config.yaml
num_hidden_layers: 20
hidden_size: 384
n_experts: 24
experts_per_token: 2
d_expert: 112
d_shared_expert: 448
hidden_act: "xielu"
moe_layers: [1, 2, 3, 4, 5, 6, 7, 8, 9, 10, 11, 12, 13, 14, 15, 16, 17, 18, 19]
router_score: "softmax"
normalize_top_k: true
routed_scale: 1.0
balance_loss: 0.000604
balance_bias: true
init_std_router: 0.00804
lr_router: 0.000405
vocab_size: 32768
norm: "rmsnorm"
norm_eps: 1e-07
tie_word_embeddings: "early"
optimizer: "soap_variant"
learning_rate: 0.00326
beta1: 0.95
beta2: 0.99
batch_tokens: 65536
max_seq_len: 1024
train_tokens: 516800000
max_steps: 7886
dataset: "wikipedia_en"
Below are experts of layer 15 (counted from 0) of a mixture-of-experts language model. Rows are named router (the router's row for the expert), up (a neuron's input weights, with its number), down (a neuron's output weights, with its number) and show model dimensions 0-95. Each number is 500 + 25 x the weight over its row's rms, rounded and kept within 0 to 999. Numbers have three digits each.
Before each expert's rows: a language model's description of what the expert responds to; "mostly gets" lists some tokens that are sent to it at least half of the time. This comes from a sample of Wikipedia text that the model never trained on.

# expert 0
Description: Line breaks in tables. Line breaks and pipe separators ending table rows and match reports, plus heading markers and date starts like "on 2 November".
mostly gets: "\".", "|", "On ", "|---|---|---|", "|---|---|---|---|---|", ")."
router:454533461504534466540547514498475508508504487496507503552523474493514525511495512537529524518509477486478464506488461484483508520520451508477519501497522477488472513467462531494511502478468474488492495498516505531478478477519519498501490480477458468492534511533491533518494472519470480525
up0:481479482521470496526469473488498492532502476533530496493460497454516513479546449485529480505531454504480502499510500511533468523516483509513490496520532507505450496518464502524484490473470507474532472460533495515482476530545510459514501476475514497507476522556537479515506523542515544478
down0:507527520473501503464490535451475495512526497494478498502488477493533536503516503512483532482559519490509548476517513457490520555474482512490484503503541471493509477505486539489510547525477508500526517543524506505516509497468501506487494508530475471520523532480486475470486468547534472509
up1:506489468525543494485502491494495525481470492484499462468484482500474480504516492488508541457538490511471476489494470530474482473535510508491493562488519529531508538496537501513504475484481475501491499513520509541561478530461478447480526467541509456468524500523464504518493481469478499492
down1:467494480518503463538550459461490518565487495460500528496498529475530482480495464523485535531509478480531478509512500524519496483481493481500537517490530487519528527441520486486515514499447512474502492487494492471571475463515499513455499515510497492519436527471537509456500484507519454482

# expert 10
Description: Foreign name fragments. Letter pieces inside non-English proper names and species epithets, such as k, zh, Bh, Raj, ā and š.
mostly gets: "cin", "Raj", "uc", "z", "ā", "Bh"
router:536519507507517537466464487476505469483507499545512469463480524525467524493502460503509460454466505480470511485529513486471460517517511477470471497529519537542489477542513507518473502486529516504542499513499516490494482520540511511483537506548462435548520498517540515510494511569500457539
up0:487469498468509501496478511473465541546568472528530481512518495484472464508521498544515501484489464466482518493506501487524495489466519486509515539519529499479491486449493471535484506511477500479522502435513470486532474466500503502516517502512498507494524498512502533487523527504497471489
down0:528484484509514477532496499469444511479508488519543533491533477554496505536500537492508467478499516487514500481521471479533499550514467473525485469530558442470517472488493516513551520555481530488503470500483506536524517492541536476501479485529462515467546490505455510483504508522487437453
up1:504526443510500486517542488530546505517501516480445492485503462506498509532507506482476496457469453509531434481482490509513500511522469516511479500502545520478462468516507523494460500483529515495556505465530474498511549488503557524520503476516474534504530486524551498518505528485503528482
down1:468510529501512510501502475497500509493486539508517530488508510497533514536487492530495485474515521510478474485452490513537489499541476511488495518499524524459531483498506513481491539478510518481472533477531521480515555553505523499465504465518507506487472482496493499498467508474501515486

# expert 9
Description: Ordinals and compound hyphens. Number words, ordinals and the hyphen after them in sports scores and rankings, such as two-point, five-yard, 2nd, third, high.
mostly gets: "third ", "second ", "top ", "fourth ", "high ", "high"
router:452492515516480533506511477497491519477504487523534473519510515465476513513501506515518484528516522508520500483495509508542478527525467478496510493528502556505500509491490441471500505514498482487489493444477537470488541488505446462497514509503481529482504513487500449525516515457443474467
up0:490506494460462507460550506523531515484528479492474484491488533509476517522464487510511512475481507514476512522484492540483543541521446466506490487514454479502485552473493466487524526533502519448495506444488537520530499512522455461517541468473493531524510513514522513520490474511493490493
down0:487507491501472453500532455524453489530520544463488466471461511499501489473489534495481530489462523535500514522482467473499558491471526510511483498450500479483491493508491458489520517527484522492458493480503482480523463518510502493460509479529444516520491449476511488478523531506492508539
up1:522454559494485513543459478474544549497511485502476514517524492514469522543503519499528517477531512515506520490506506475511489504510502521504511524475481560507510533484488462440485518479458520515495496531501487497487492507519530508510520484498498537499461500515531524459514524486465541534
down1:508496542514511530484497485443517524463469445489510479484455498508513483523486501499467469521469448463480496515478542469476496475481475495496535488531501535494490506461456515501502515484447509527473489501434512522520559494475517461482517453490490497486535491483463492478503501493518455521

# expert 11
Description: Common word stems. Lowercase first pieces of ordinary English words split into subword tokens, such as camp(ed), sett(les), Fellow(ship), book, band, show.
mostly gets: "met", "sc", "book", "pl", "cr", "band"
router:455471476540524481478469484458514504470504524496519501515455549510543510498485448491544470472494537518480506477492525497475550491454526478533561532455491477505494521496547513491535505572479562499502489511481513485479455511515483503474491535520515569517538515466465521506532504474533503447
up0:444490472496515486520483464527524556523525480499482488446467537458484508540508473476517511558517486501513520528476513542410528488483506506498522511487502508495503504509518538525496513506526522514503516514551509524489512505505487533492537559531457497500503534489501511509491478492479513476
down0:531492527509533524489502501523498479505464534488531492545552487529501497464494534479489483480510506506524541503543485466526505483524480483506461523549480476499497499424488473503518476501440468449531487510484466516505483496528529469489513471493525507471515492514531501501556533494475516505
up1:475508518507531480518484479518517490492507472483540505540525542505493472563490540502470567477504499482526484517505521498504526491486514448547491520510500512513482494510506481479532510492492511519544516509469516489479492504516552484451495491568510498454539517483532513510473504541496514472
down1:502447490528478491527492489483517433484488495453548513487548476507515478527477518514491489516502471456512495500494493477505518498409535486516469514490483539536514515526513496464503490520496513514502488500513495512503516491484506492510490504477487522485516502513494504508505474507499525540

# expert 23
Description: Prepositions and connectives. Mid-sentence function words and verbs linking phrases, such as to, of, and, for, using, without, provide, in explanatory prose.
mostly gets: "using ", "without ", "provide ", "find ", "because ", "helped "
router:533495494508544485516483504478509497481466526515504526487477530482493465492481476458480454522514480464488490467477544462463533452492469494513481529476466499483549521560490528524516497513502504483541521496492479580498502554500494497487532487490518502497465458481501492500482511513529469483
up0:493515448501521501525533518518438501464507496463480532509501494515494508490478500529475489504506530472540508487484515481491499514493464448469498536497514502503520522547516523517473514565555449548510482516535489501479489524476490558536497478486487506494504445488479499551483460497488478484
down0:488527539487520524524498500501539494535529540470497471528555515524511481528493445479460472478477498509472524497491484513491484507524503502506527439443466480478479561564551503506541524503534489523523506480493495481524444513476478507520527535479510503475524455529519498474486495535475495537
up1:486482533501535514522464518490526494498513488491501526469501499515499499505518505519516517495517503560480460483508466555502481494545487494470511526503520542510517480472489488481499504448522517525504510544482468489509491490479505552493488479515487484477492513529470449527519488470491510515
down1:444518534488470532512471474508501483491500446491519463520520497509486537493538539523480532496502536517545492520525539519460532524487478468509520522511498530465481475491458490501509490489516484468508523576476513488482462512519549484506498511497500487501496481551463487447477497492489512503

# expert 21
Description: Name-start fragments. Opening pieces of personal and place names, often surname starts in prose or species epithets, like Lenn(ox), Bl(adel), Thur(mond), San.
mostly gets: "cin", "uc", "Bh", "Nich", "San ", "Mah"
router:526467512512530513519493478532508501508488518529501506473506488478520537513495510502507459507480466496478493526560512513509534448443468530500534526500490501463463521506489527514532509495512485515500456514530501489501525471457488462481499516536500544516472519454497511522464537519488488509
up0:507476475492483506501484510495495522482538477530533480500496526500513548485491472524534518522474457529532491479527528488462454491499504481504487541545526531477505499488467473525491494497536539538507488552546503556516501530432523506512496493512462499472536497510489474491524500514496476498
down0:542498524511499534523475506530537516465566533497541472495474505481517453464474483513489513535451477500518474561521518508482497484490515532503448562495491509524472499588506496508527502514481533534486497570537525464506510471507496494490539494514497556498525486488485509518536492465555473493
up1:546478513489530507484496468483514480504500499511500450494543478485495498516497571495488473505504454481512505526483483499523459511456465524531457451505470534534529466493511494498515526501480492453448499484496477503481491484539507497516474475512464495488462474517506523511464456456479539485
down1:542496530482510472472511487510521448528493505517504502542531463474485522500478499508466497524472497522524546511521530481491472488475533494504500482515485511493464493511478522483526524468559477517467495507499526516481487501518534482534496450464497478482524515500492480505505460486509453475

# expert 13
Description: Word prefixes. Prefix pieces starting words, like inter, re, dis, sub, non, un, pre, Con, especially Inter- in titles and terms.
mostly gets: "In", "dis", "sub", "non", "Un", "Con"
router:501518517469484545537511473493460464530510559514447518468502526513467462489504480492501473520464507512515503506483518481467495513434478507499498527505476513511535482527494491490480499479484497539505513516500501475501481535518494491508460453497536502496490465459504470477518488487522527498
up0:525544521484486528471468493476468490480525529537506560547523565521487481503540471504518478503469515458491529475526516482498458502489501509539488474487516490506515495512489474490546501541499515504495535528525537473485448525519524496557472481466506484499503475523511553511506459476440524497
down0:500500542489466495488524529473493482501493513464535532509496484513484478526502468449508510510527519490545545495525506441482536496489529449467490554502511493494497482551504452494529476481508519456492514537468559509507487510500521529536499455528502531488483440528503455472516516509482491513
up1:516515506486480539503490486494475450535444491546454519509480508483476556530503502485437546513485509487499521493499502485507495493503515471556504496491503496491528515524452525481492504526519485507495490456501544513533451547516505496495505532512493466536530483520486508495497496555476523461
down1:477511493561496480478482479507468491493510489508507536498491543476517511488511515518521476498481490492525540509494494474510504502504473480402521482500502508507502470546492510520517486431481488533498532469475499499514510497565492492516482525533490511531500498499508464470500435507510518493

# expert 22
Description: Pronouns and name endings. Subject pronouns he and she starting clauses, and word endings of proper names and institutions, such as University, Film, and surname pieces.
mostly gets: "she ", "University ", "He ", "he ", "Film ", "Award "
router:502501500456515497502478502597510512463507494431429538477489481486531466467553525509451539544488499525518529493541474534518524504513529510514481482504492510502488486497485476502529476482495515484526490480551496478481440491467505537494516486483501461494455511473481521532523493480470517511
up0:547501515537497463513505528526465470457530487518523557494477510475537532493513534530473554496489494487519511520513494529504487468498485504499480501490448480501521525461461486509512504481492504494516514517537487440473475530487510508492444512529503486520510489470454528511490488531518504497
down0:490499522505489460546505502484518511477505506504486493482521492475474556540488533527503534523508490456518529498493456536536506500518468484485483484570478517500494512503489480505493515492461497518514563510516497499489465529527499469462537541543464498536497508497455476528489488522527502528
up1:499490484544499501491514473512474516488515511486431555488471537439503495488521512512468528518507481502520485518506504495498498504492545499517485500491499503480468510453479472476487516511496512499493446463480471459472514504466477449481491476503527545531522470497526563530518475508543534506
down1:529517509496502511488494516484473503511450497546520498439507501509511507509480510520458505509510533494497484483458490474522496482517495522476522512514489513496539528455525451486512523495495492488487506483483527482506510555498501488435506530495516471484507543498490461486464503494520495519

# expert 18
Description: Infobox list fields. List dashes, field labels and coordinate symbols in infobox lists, such as Coordinates, Genus, Location, ISBN, °, ′, and "- Type:".
mostly gets: "Website", "Coordinates", "Genus", "SI ", "ISBN ", "′"
router:535494479511514507521517492447496486510508490498487503499522517533514465520478490477473548512470453475509497497512520491466465537481517524513466488525458552491489538472507516479506484501483458579519493484504524497467511445471529552507567525506507522488482519521551513495470511508461523503
up0:510492457485529473545506543520542482474487496468493526455499488515532500503526503485484530501544542500518529487520494502470561517524540535483525509503495513493482537509505515476489470483514450529461520474478457510498445477472513480538519513518556494521559515500487464494493501490490478472
down0:525531471478484488503489526493518499493465524468492503509481498522490520476497530510480468517484514486509524497462496511531554474493537547505525512475512511486508544500526469489505522502473496542500536472449498513499505490493505497513488480487490511494480512520500494515468490482488507522
up1:507454480495502508494533492533493494551508523506486440492503471490539485494523450510495512518511507506538529516485493483503527495488517534506453467526488499451468580485489498468505487478457522505503487496497484515525523495543500501512479473501536495481537489513521481496493516497480501540
down1:506459488518493486569503519490470515494493474477481512536534483513517500504534517506483505469499435506544495501492491519481530540489461463508484492523542451479533449488489469549498510481514544531516516453517471462549468491493494491498512464520457513450496441541468509534512518518491492493

# expert 19
Description: Numeric table cells. Pipes, digits, decimal points and commas inside number-heavy tables of votes, statistics and coordinates, as in 4,228 | 45.3, 12°9′0″.
mostly gets: "−", ",", "′", "$", "Total", "£"
router:510517529489507472480506525514521480519511486525496493500500479493464506525523482488520519497534505488498497492469508491495530516537457532498476490518529491470477532444550492519495498499559494484492477520473508484509528486536467555482504498524444454545501454561528508535515470534527494453
up0:451482513536530527527499520478509480502484470552505516491499446505454490496513522462500497512486455496472526455482521483491549492490515488547517546462493466512528501527473458522496445508503565518515484515492539505526463522498480508484549487516497513501486519521525524531480502512494465573
down0:510482468531506479480500506496522525508468527475506516469516458530514476457495528522496531449515474457491484508514479464515495469489517509478486496532522483556517503535499485493484487477455491515510499524517490504475490497511502514503540523519487483513473535494507492510476454482502512567
up1:492495452488486498484512483474496520540521481487489515530457534539489478475525499476494470485513495500508501506488461528495526517528471546515475493533416490522495465511487530473509528511523529498517482526509487460499561530506539498485541474516492509448484482493481500483501482473504524498
down1:500564499507479478494502476547462460511494493493507479515493510531526502490513525499553509521456509530477507544468512453491486517534482481501495515534517514525534461496521448498513546443465498471523519510526460516497492528505512507505498471465503507529507527519465497473503475535523521443

# expert 1
Description: Clause openers and auxiliaries. Sentence-ending periods, paragraph breaks, quotes and clause-linking words like had, has, would, but, because, After in narrative prose.
mostly gets: "have ", "After ", "has ", "had ", "would ", "but "
router:496479503489486522492516509518527474475460528465526566498486506495540486476484576496490481487468490538523464479506495533532478477496461459524446489519538504516520494487533509565512515476504498455522550473486517473514495504496532529492519525494533520514515455489524538483501453510528499498
up0:515490536479463550509486493504519516434476524509471497492533506500525457486487516546507480471489532522488489506480515480476461513478509442521547447556509525490500511509489475496485512524487528515504530483492546489508489540484486511529547497491506513511495499485505526450527496469496501524
down0:502515516499524501488495539517545548469491495470495525471498491527525494525491460496477482498519485524449500527563518491517487502505492490501505501514465516521482505578522470514483525553516489483519480506540519506515481492518511515515499517481502523523486485503439434504507504507451520537
up1:501459500452497497497520482524477555522473507512454496521497529519519493502493523481482495499494483512469500464490489488530486494506485501492458478522530481512496503455483481503496534481467477538488497455485509462494477431503513541513542503562523473483545485493506466469503503466494525470
down1:487535467536511480531492495517506529521467533508473494528532471488482460526555465459458453502545499520544488483547524498511475498478453504494487509555505463477508497530485458453530510513477470501511474489534500479503537492494492479487519509527491491487503499480513531460507476440525469495

# expert 5
Description: Proper-name pieces. Country, state and institution names and name fragments, often before a parenthesized code in standings tables, such as France (FRA), California, Royal.
mostly gets: "California", "Germany", "Royal ", "France", "Massachusetts", "Green"
router:504538532480473511473519515518491475483488497465509468496510453556544499510509517540526505487495440541494519494474467502519504488552514507486510522521467515515473497507494569502534552530469499533471517511492470500504485533473514512507466494468515468443531506473491561488466523498498471478
up0:528524502507479514467520469558468507480519481461465501514537543469541473517495504502517538491509479485486520513477530488496497502499506514531471523463493510499512494483465469486504480493479528470463492508526488491492518533480516529468482497556484489545546469536493515474441550436540512494
down0:517539499495475501534474498531479496513524521518522528474456550503460480518484479488472499511459538496527543475488571513488540460502499527507476493471523489509519476482449479497469481477504525531473483460490510464517509529529495515454513479477498534543518491482486497448504511485501528547
up1:516507456530515514493496521468511520498519528532536423498540450492532510487477501491513497471466447522455491476495505492463546481532503460494488444497475500479480470433529503458495456501493525444542523470479479528509500523523498531492506506501500514498511511528487458484516503555493509512
down1:538504521487521536506499491497487462469438533492525526461506482484436522469502533497498484523464510546505542505490460492489516469566510553473527493474496494515487465490493500522498508521466497485480485503480459491482494529548536477499446529478502499527525535489470524537486506512490496477

# expert 15
Description: Foreign names in rosters. Initial letters and particles of non-English names in sports rosters and tables, such as de, von, del, ITA, ESP, SWE.
mostly gets: "ITA ", "de ", "ESP ", "von ", "FRA ", "SWE "
router:551487494547474497491481536503452505485482513515508453461505508489464492489488550520476541488469509494480492535540497498499474454495506498471504477495537483509531479504461507496503509487536487476533512515500426520542484507516502467523518525471474518491516578544508471523544509466534497537
up0:536537542496486542461499538500480483502559468466523509516527487512470499505490530492522520452511474511495507509493483558471448506556499521518522504485500513552500510476520480489452501552532453556507479511520523516550489475513477489508467508478483466546493534526471462535479449538507483509
down0:523528503513524525482514493444464538533530454502451513514515494484511507492474513520512536503519514495516503516502556492547505482504455571515498497520482516506501516497532533492488517451502534538476485496466463505477514514521520527515532484487514480504488511487494479515507495509554505505
up1:513528549541500470459498486498476497516506505521481503473477489515451531481484498506459510542485504505508544454523510477539433522509497505490539513488480499530514484467489526542526502458489491501486511482512486522469508522535506506520498486513514521523531486506511533492519543523550505533
down1:509498458525432513529466490539489505531504460532494488462529502484489549469530485489481506502489535538484528488552543455486506515521525518493456472552508464473545466520503479512519521505486485531476554542506503456525497542495436490479469480503463523514555517514486496455504529523496484503

# expert 7
Description: List and table separators. Commas, pipes, semicolons and by between people's names in credits, cast lists, author lists and results tables, also Sir, Governor, GBR.
mostly gets: "GBR ", "Sir ", "William ", "USA ", "Governor ", "Starring"
router:499493478509469491486468545495515484518488462485507489487465497541530510491523501488489509474562487471529489527563470459499507504474507492513488546495494477504490467472472501546482506475516552493500478543504473536504508517501544477510536476486490493503464509505533532496416490500492494533
up0:492536528520474486510471498473503500530542511546471554491541512442484505503493521511484474509491479498502518496483502469494453498526490495538491495554471472534532485506491524516443500548511508522463520569530501496459535482537512497524501522441486500517478490503469485488549492476504498528
down0:455514478472540508506532506521553511519503525501542502457503475464492504501454475486479521542505512493464497521519517488519493510533436533527485494504485514512481509479506576505498512520516471500470496564489527520511505525499498525498536490502521526521479528533502522519522506497538496483
up1:497521456530451504472466482489527494505515513490540480530502528481501474506486505492500538481551496502539515545484484428496508469470538535493468465485487484479479477455442510503484510523474551495491493486508451523521512528533549496517522552529496488494476479509517521535463526498490471534
down1:498519489476503516527554475494456514506473502519429499491485470480516492483486520490497485532470515523502513466499499528486508518502510521479512510525507483472518503540533476464533534496468456510510471492473501488540514480462516493531435460510444512454499500521505506523490497501529534492

# expert 2
Description: Determiners before titles. Mostly "the" and "The", especially before a year, film, album or event title, as in "the 2017 television series" or "during the".
mostly gets: "During ", "during ", "The ", "titled ", "the ", "Battle "
router:485475543507516491491494538501464504514519527546528571521489501520513538525506474492480499516482541504532499533497478473473520484517548496483517475481479505544536469443463540492486518517475483512469510526522465513497506508488494490493488502487519488516510465482479454517519473491445494493
up0:477497472529499510505481488494502511508497507516527527533544512519472530505465513506489509484500500507447487479505529449506482477482510516465496514492526484522468459494551495515488494478545516503486507536467519489489515481472498530515479458491501501539523513500512542475533452512459499514
down0:508480481507492502514487459516556491504483487509544548520480475473540470504524463472483500482534490473512520486528506487550472527503469479516474479486476530491493501520490521487516499532515517538498509466503541515479505532491473523492489479457454462490487546507568505564490510528491482527
up1:476470496482493517460484499508480460492484505546570528513476478537539536447510476508470471504429492523475521519469495525493523549555491511526490477488488480523522509511511523470495480546478542487481509493555482518512487485474513495503545501519505490470538493546473476485476543448451498510
down1:497501460503465523529559519490443468516511476478486509518500531550472497504511512514479465552481500492501532528457491531520471475480488489548504525509484503468495520510472510468476510487487534535463510484484486495516486500470466506505510488490504490544558515500497516491512483492507474504

# expert 16
Description: Copulas after subjects. Verbs is, was, were, be and been after a subject or "It", especially in species descriptions like "It is endemic to".
mostly gets: "located ", "species ", "It ", "be ", "been ", "being "
router:454507474470485524508527530481529486511516457511498493507510492470507488512499465482477511494507485512507497525486484486515473506549484518498491491525479474501518543518471406499462452503456469547456505454472478546522497491498481532528487463489529514502507518503466475504516556504532499524
up0:512473513519502531510508523515512457497503470483540534496512481510478515478447480499529517462483479515490496511503503507484505451500520490573491563510470477521506551466502487512532444520508453504494498547474536534512499481506464490519483489534491504457517490493517484567517492513512532494
down0:488485483485489496481516499482496474511445481483508491501500470534520485500529502545468469540526479494539449489513502494512538501500441463491560490518525540524484518499524522484481484502449497519480459519516487466539510479485502501489496437526471515513513489534498503478469530507464520520
up1:444521494461497474470460494446501505485529484462520478478477510497513492505549481479506504532550507523492479497521509478506454494530511519504484467493477499513505498463500500473514496507433494518499492513494484514491473505495499477488510464506485485466501493480490472512521510518523517466
down1:448492448496522489547506457510491484493471510500500494492500501504513525535563485464507460464507514525479461516496514473493490527510480474520480437496488517488470491479529456488452493493482507529494478505512533546520486529521476484503539454487494451514497527506491522516506484515491524481

# expert 4
Description: LaTeX and table cells. LaTeX math symbols and operators such as \frac, ^, _, { and <, plus pipe cell separators in data tables and chess notation.
mostly gets: "$\\", "{", "^", "_", "\\", "ɛ"
router:530516508533526497514466521480481502496490492531503464504535521447473503516504517488490483504516512492515496527469505507490531522478481475527528499510490466497537519469460524540548509479517461495487511512456521552566463479529493425507466594539520537490499521524510550483538516460503479475
up0:465519491502465513547438509531498538468455452529483497508491503529500510480510507496508527544513503527497492512523484538478514506508551505503490502493451520483480465469545501509482502510468509499502495470528501483487495467465484506473491544489504485455472473510503475504478540495490484461
down0:507502496485501477500521523491513517520540520483486561508511497547511481449541518496482446520548458517514516480468500470518541532504506481488436487482562502486485493509481545468505501500523488475507523534521497530529503487457526488525500466519489528499520500426469476496509489502552511482
up1:502511506512492490496514507496491522490502472542521487527487478480482489492515496546519503494484483528553504517492552507473522474496499471481551505477523471491500501531496518483475516514540542517472468518542494523511458476529533525436461515495504494511516550488519472475571495487524535502
down1:485444504478499465504468496509539491505529525541494530477489495510517515531516470532471492467524508514517533507508496506498499475490557513492553460474462528464489484476513499470491500497527493499488496502518508475531488492483517540505517466483515505517528496479446486483505520523502500506

# expert 12
Description: Heading and title nouns. Nouns in section headings and named bodies like League, Cup, election, railway, Assembly, Group, Road, plus "See also".
mostly gets: "See ", "Cup ", "also", "railway ", "Championship ", "League "
router:538518511508503443514489457572531522488543481521485511479512496476476517489504498489504496457494519522515499499458492530527525498529488534517494484531492496520461533471479483510471517483532482467473473440479538495519514505490478462527493486492493493450475553540481453463496469504495504527
up0:509538532505468505453534507470521493503482505518474492514506560470480503513532483518491503492510517518495532481507484498498542491483507538493510479484490480507496514510484516479505525553487484490480476508523475477470506499505521517540507525525471533497572515537472542536463524509521497464
down0:530467496467515485494503496504484475505477481493543550483510447493511508533520528536559515488435510537481493453531522481507499490505427476495493489526497529465513512488510465530487493529502499518522503519523479540500499509493461492525515531499506517518488525404482489500490472505508492496
up1:511462506514505498519454465516448533447485530497496526496530474483550547500498489505482461481493482495485532447471535468481534537480510519456432507505497486520520506506509522537502555501528514492466540490490537491544512477473481518486474532510489486466531539544483480506477506511496478513
down1:508472516520500496523508494527471467481488532532521494509483457501573476528538449466529453509490446507514532491501519474493521499517499559488470489495508471486509509525485514513494521491519531482508538458472490441559491537487477453481520502534516482511503533476476517528513529492483509455

# expert 3
Description: Date and citation contexts. Opening parentheses before years, month names, day numbers and In before dates, as in (1925), May 21, In 2005.
mostly gets: "In ", "March ", "February ", "April ", "SI ", "July "
router:494531468456538483511523474516506485471495473498516491491529469512511481463452507500511546539522494505476501493502491541537512468503512488521485482485505483485496528490511490499467444486475510481457526520552518518472485536536509485492521519461519465496477516539502468473508458492525569516
up0:476465456510459431479483501455497429468516510504493492499517494523512486526479503427518482558541506524461541482500472454479485498496485517511475508488493540501485503535483515475491502458502492504533489560546476538500527505558527504509470535473462474486453506497484490517522499486490480477
down0:488499450525424515497480493503471506522499476477488483501544477482514510503483540491497514514537491483503496431499491502478479477492515493530539504532487488501493532525508512473501470489521476537501498541486523584483489503542493511469517517557501479507494483526539474510487509472482472489
up1:551528480489493483520507492507523508467505467477452481512495484546494489493491489449483474495492529475563519471538529485496497501513536522475481486473532547511506482519530491538507481493487468496517487493499511498518475485487538522532503525476486489536518511522546501535495524494541492552
down1:512508532480526486516499499528449490528451527490470515492554528499500476480489515448483514498510534483499483518505522527460481501487502500509466476509506508524502503614506520485499475479469498509485548582513490496503526524462450512514497478506503478513502539522487482491468557512487569477

# expert 8
Description: Biographical career words. Words in biographies of people's careers and roles, such as a, his, worked, appointed, married, footballer, and "was a" before a profession.
mostly gets: "worked ", "young ", "appointed ", "professional ", "Occupation", "footballer "
router:494497476495491526462506497526506486521499454490524485504502468475510529508526540529508480479543503500533473483546505528527473505505529479507510518466506482523490493514482493504510506496480542481523505442519513516511480445479526515551515476498512467519462480510483511493522553486497516558
up0:457476497505492523482496518517478488512483497479522484518522507549486487460484494492495497506478558490503455496541528479505481491534533467516538472514533444515440456467509499526466471499519507491519530458472502503524498480526511479489514472517488485502486485509485497512455502522513550491
down0:524514500506474528527517519519467506466535486475491485468491503484529520509500540498511532527477475517512471473542469448518508480494494461486515503515502464483477516472481487485490460537514491507513490495487478465500464478502476475527449487462509518521495519450471524466513513538500509511
up1:498519509495501500490494541443525482474496465490464479469527467479490484476549462518511484492494478452460518458540473486511467521466533529515518503476468497483494511446462473492503530499492486531500541494565486505569506513498477566499539498507507513511504473455491478489496459453479485526
down1:490463499497505499509540486478538547497498514506466534493492480545506508485468469544511532543487490469526513434505498502501495501483525523474474509475511486498504484429472483508525461513534505513491500438534495485522488469549501463521482481502516491468480492517499523465457547477517502490

# expert 17
Description: Table headers and structure. Pipe cells, line breaks and heading markers in table header rows and section titles, such as Votes, Apps, Goals, ==, |---|.
mostly gets: "== ", "Votes ", "Apps ", "|---|---|---|---|---|---|", "|---|---|---|---|---|", "Animalia"
router:459508490481501497435479439496468511469497475458482496507502510482528529527511543475529509509500473492495517515487485514446528482513519467518538512493501474470498481431545529511469519489545497463488525495515481494512522506487504561501480496502493512457497533484518490504492500498509469430
up0:464499486533521519461497451493487476462518503456494502475501536507479489519495499508497509482512482534525501517552468529481498491491512419525547494452572483487498522508486507510471552503549515521476476464482494493465495546488545476507523490511499494453478504504495506494483534449483541482
down0:494452497466489500520463521565522509502487495467474531503515477514504504505507500520522448534537521478455483530511538551492509442492506509541473522513486488491479503480474492475477474533534497523488486497506450435516493492519492514460486492482505525507518478481501522530514527465469441515
up1:434480485494492476502469497508490503508492537493506514455488498491506499498484497518527489531512507491483513516475495511478512512553545495490498577504459502543476506476501508462514507533520467517504506474467507532455475510458522482493497476486492508530478498514495561503494479515504483491
down1:519475490486505478529481488496512496474507506492516454549487525547468469517501519527513495484479506487515460484521492520501460517513523524503500513523492490470493484498529524460499485534488489509551487501513540509512508519473498488515510495471495525530541519488469493541511494510461446486

# expert 6
Description: Abstract nouns after determiners. Nouns and adjectives right after the, a or of in expository prose, such as public, political, development, debt, surveillance.
mostly gets: "public ", "political ", "development ", "power ", "largest ", "social "
router:541481513518489472537482481514508525529507483506487507538474523468481501497514474470506443502493473501496511495546512519491468474480497517484517513498496538471544538533472456520462479502516510503506460421514503496528548548455509506482471481472511495472500528500477464485482481512499525478
up0:481533480485488482473477484505507508527461463497513523520486474483547553519472508444509468467507521515466507484474503506530483509508494554542458508467509534518480493498473512508456481474457523464499467476444478484491491484543474472516480478455510523502538499504517510513488443490475469485
down0:461493480517484485496501544536513479528502566530490520495459506506509499507482478507490521511497517488500502513520510490563472496519451538487471511489522564522495510460526540481529492496456459531503456486473531517453491514496490479505507497503493506474494510521537520492525509509562460493
up1:536479510509481508456501479508468514511480486471524486482510512518514535501456495527547501496538467547537493461534506460544532525494487505498540510489525472532495487512518527526519471470501431505529500495502499549509472516497547506501493510506545496516511506517509533486461523482483543448
down1:497477494450491503474493463472464510535532533463496467506546556503505522476492511492489521510514497537497494519502518497464526501535480491484502530459513476485473478490511485530489458491480486531493505462515527483511488504527516456485501463521578485472490468490497494527488492522460494468

# expert 20
Description: Year endings before punctuation. Final year digits or words ending a clause before a comma or period, such as the 9 in 2019, however, and quote-period.
mostly gets: "\".", "However", ".\"", ").", "album", "however"
router:498491473464470475468499507513508549474447523473487479534500555512504456506531515513513476493496533494506517464478552497509511505471457520502453469505496498478492490495497463483469499510487566479482475524465510495473526522526503503475489532508557538478506444538499515523495476469532505505
up0:480468539491499532550491554490458489506506473513521520499501546505524518496509496538511509524513514520471492484462558471502537491536505541508460470515507507493494493441519496505529490526478466490515478546493488509505531506552512517477540491520529502579452464481486521532549491515435493492
down0:489510530498494514545497463467520485477489509546478485503520462503531528500469521472536478488478460524506472450521535478503455514534477447463518479491504486499514517511481525482513490524518515561482503482497518508478492427502493540512538459506467470501484483517499459536522494505491530443
up1:489518507499476459481498497489517517493520462489480546472488516504501545515560504522521504479484499508500476515506533523508479525466527523536497490502483514511557510503506523507519478549500509496515525538481481436518538517533559558478500521527515510487462500509467470566519459499504522514
down1:466488549523491499518491470495558466491516531529472513478494460474481463507487518497460501490485482531480522506512495510520492490508431492490525483468538515524545495505523448521464511548471506577519463494488474506508484476501517526493467512535507540529485529524463493523501505523492452484